Experts of a small language model.
Size: 11 layers, vocabulary 8192, 34.5M parameters.
Training: a variant of Adam for the experts, 393M tokens.
Below are experts of layer 3 (counted from 0) of a mixture-of-experts language model. Rows are named router (the router's row for the expert) and show model dimensions 0-127. Each number is 128 + 32 x the weight over its row's rms, rounded and kept within 0 to 255. Numbers have three digits each.
After each expert's rows: "comes before" lists some tokens at least twice as common just after its tokens as in all text. This comes from a sample of Wikipedia text that the model never trained on. Tokens count by the router's weight.

# expert 60
router:091105116079139130091129104121154206110163148118152119075120117074128126152140166092108132118155189089091109117142161139134085110141125177162134215104120132077101104118144143195143119134103147141125060128171137121065138170080081100102140117030123126172116137117142143109163167126178180142152109150099124109096099152141180133137095120208182160089135099172084100129113148121192113130127
comes before: " the", ":", " a", " his", "t", " her"

# expert 29
router:083105095134150117075130177169167150151104147102106098124132138071130113176081165098122153153134166104071133147115111115137144148157167183165133225098126081142129089171137090165171145099109108106097064122154102124106133120111128116137125131060127093144097152110075169089176158141122112144189123143093106150099095149183107154170067167157157143115197104177048150124116087120165158129124
comes before: " the", " to", "}", " least", "ly", "on"

# expert 52
router:118089055112149117125170180097160150138099146114131121091144144096097107153134181098103161117137176148076122173168119121150113132116137138171143229111048108119108103178168154161155115094077140180157093107174124155110091151080126122130099139066097109120097131136108092096135166116131122199173148156099142160115167122097121160125084139175181148139146131155068110204106136141196129141104
comes before: "-", "°", " –", " United", " It", "Reg"

# expert 53
router:130115115135165170087127098116153197155109152125147088071153132091138132126143132092097164130144227143061160112142121132111106128135154154183150147115107119103159089167131101156144164132080188172140058158199167181107114165096162134145136128065085143150095165110131172130132086079153161183149106150116110156116149129120103174114080181119153202126158116170073110124109115156165096112122
comes before: "s", " the", " in", "ing", " games", " at"

# expert 15
router:087131123134142136077132125119146156169141106109140112057099149085084134120140153104117166093168192123107122170129157154142132143124129196196156199095111102095089118152145182111173140112118148102167093118227105184152132145087115141096164127095140080131094144119135134133103136128113083191152190147123092165128168095117126146186108185179193111105125168183069112127136100159156123151130
comes before: "=", "The", "In", "On", "He", "After"

# expert 40
router:080120129080145127108129140140184174170112161156122080125171106110102120125128225108074199150183201118061148090156129087140120109128140194158175181097123092109159118155134118162137130128114077171160079133162154119109134138093129071130147134035132126110134130128100119108146124128113119130165100159082073121086156129135122173174119101150191149144163120172060118132145115142154094145130
comes before: "=", " =", " career", " United", " season", " final"

# expert 18
router:072113108117154146133129096122168183156102151110171090110139129072081118149146160140062147132164182113105107147153109157118092094144125167173128163094113123116123083171160096175130077084118160171105101122174148122121145179124086113121112185077124099114074100107117121133136111101065096155149097128113122172146167102102117138129090173203160184124170177193068080121107097174187160132123
comes before: ",", " 2014", " 2015", " 18", " 2020", " 2021"

# expert 48
router:057128073097155196104126138129126190155119132141169097069156085145081084131122153113136146168171214103133136131145125136096138120146108163164142214138117093144084127092097153121152154145098116179162110100218109133090131200085115125121104132054115170094096124134104172107124093091144127174139159168127134116125165144140140171133100183157134172118132115165113128122124138155193074122118
comes before: " a", " the", " an", " also", " been", " not"

# expert 26
router:071110081146151165131128165142182195160139093144151145069163157076128154141121138113113198167139185075100133147089143160126091133127106148207134187121123088094108074126136143153162124093105142203113080103193111145096157159099122127139146096077124067094112126152114113118145105126126132144101159146087114125150156099132120142104098174168153174101150142236108097129153113080169129143127
comes before: "ed", " by", " to", " in", "d", "ly"

# expert 10
router:085108103084157145089130159151178178098116129165159079069143112108113163149091118141101127106167191069097100144164101092144172127103169155178128211093124094101088084167131161139155136118125144166158057093173160168167118104082084122123105170014157121182102125132132134116131119109111145156158124143099139130158156120115166133122087152154141153143135145187070148122092149107164112151124
comes before: ":", "-", "\n", " /", " Family", " Order"

# expert 37
router:107109115130171155132155148119146186190141166110148127062131147104106100124142152120125132137151157126020146140126176161139109083198140202175120201095108119127137127120155098194198100090092144168124084152174127164088138168120140087123120090113123128142094135162110129108136123093125151157146127124101146181091137130129113124118117156126191195117148113179106068052145100151190135142110
comes before: "-", "0", "–", " years", "lit", "%"

# expert 30
router:102130122147131176107139129122167219173171162106154093120109191117096108175098170116128157149170167114148105125120125138171134118106141145204134190096120073128142128124147159145175141096113140161175091062140133138122118167088116133137126123069115084146083127102140111118175147107133115167174134154190104102147188141168152136142124169165208178103149126143043096136105127133163060164120
comes before: " the", " a", " his", " 18", " addition", " which"

# expert 56
router:057114107114155183117134130079139181174153175117156105070107099124118122145144190078108179130170171070083105123122158114116133114140150146182174187119120113141108120116152130149200166073122152126176079113203143124069145144131136116094106168083097131121099109169129113118150107125108169146187151142109109163081195167142169156133100113134137143078113080128075087128132110140182078125127
comes before: " |", "-", "19", "°", " (", "18"

# expert 23
router:077142100134168151115145144131172194157157161159086081092140124076103118122118181096082126157161162128092117142138130149157090126121086127168115208112115102124123047167167135130147133119105142230121102144199109180106126170119143151097137126071150056141084139108126099092100140075134128159144183140120106159171134127102130126150084139159153152131151145237074132121131132139136120127117
comes before: "=", "-", " classification", "st", "%", "The"

# expert 7
router:078105084122137140103134080155148173167139138167192091069183105130149109112138179076110178157123157109096123120142133110157134134153160135190150182118123129138112069147141145176169148121135155176126088092171165152078134150104152113096112139035054120131117140155115121102131106080103131153175113147118119148162136152141139179140058195152130167122131091222076171125110111134146113142125
comes before: ":", " |", " by", " –", " name", "("

# expert 0
router:077151118111146153109125130164139200166123162129128072089112136120100145126098204139097167109176159109099132129141147148141094093137131149183187210090115119132132070155178102170166127113096122141073119108218108169136084163145111106105139167052113115163101067096101144089104129074140107151148139137090127156132122170110135149159090102170148178117165108148074096124072114120178143110125
comes before: " the", " of", " to", " a", " in", " and"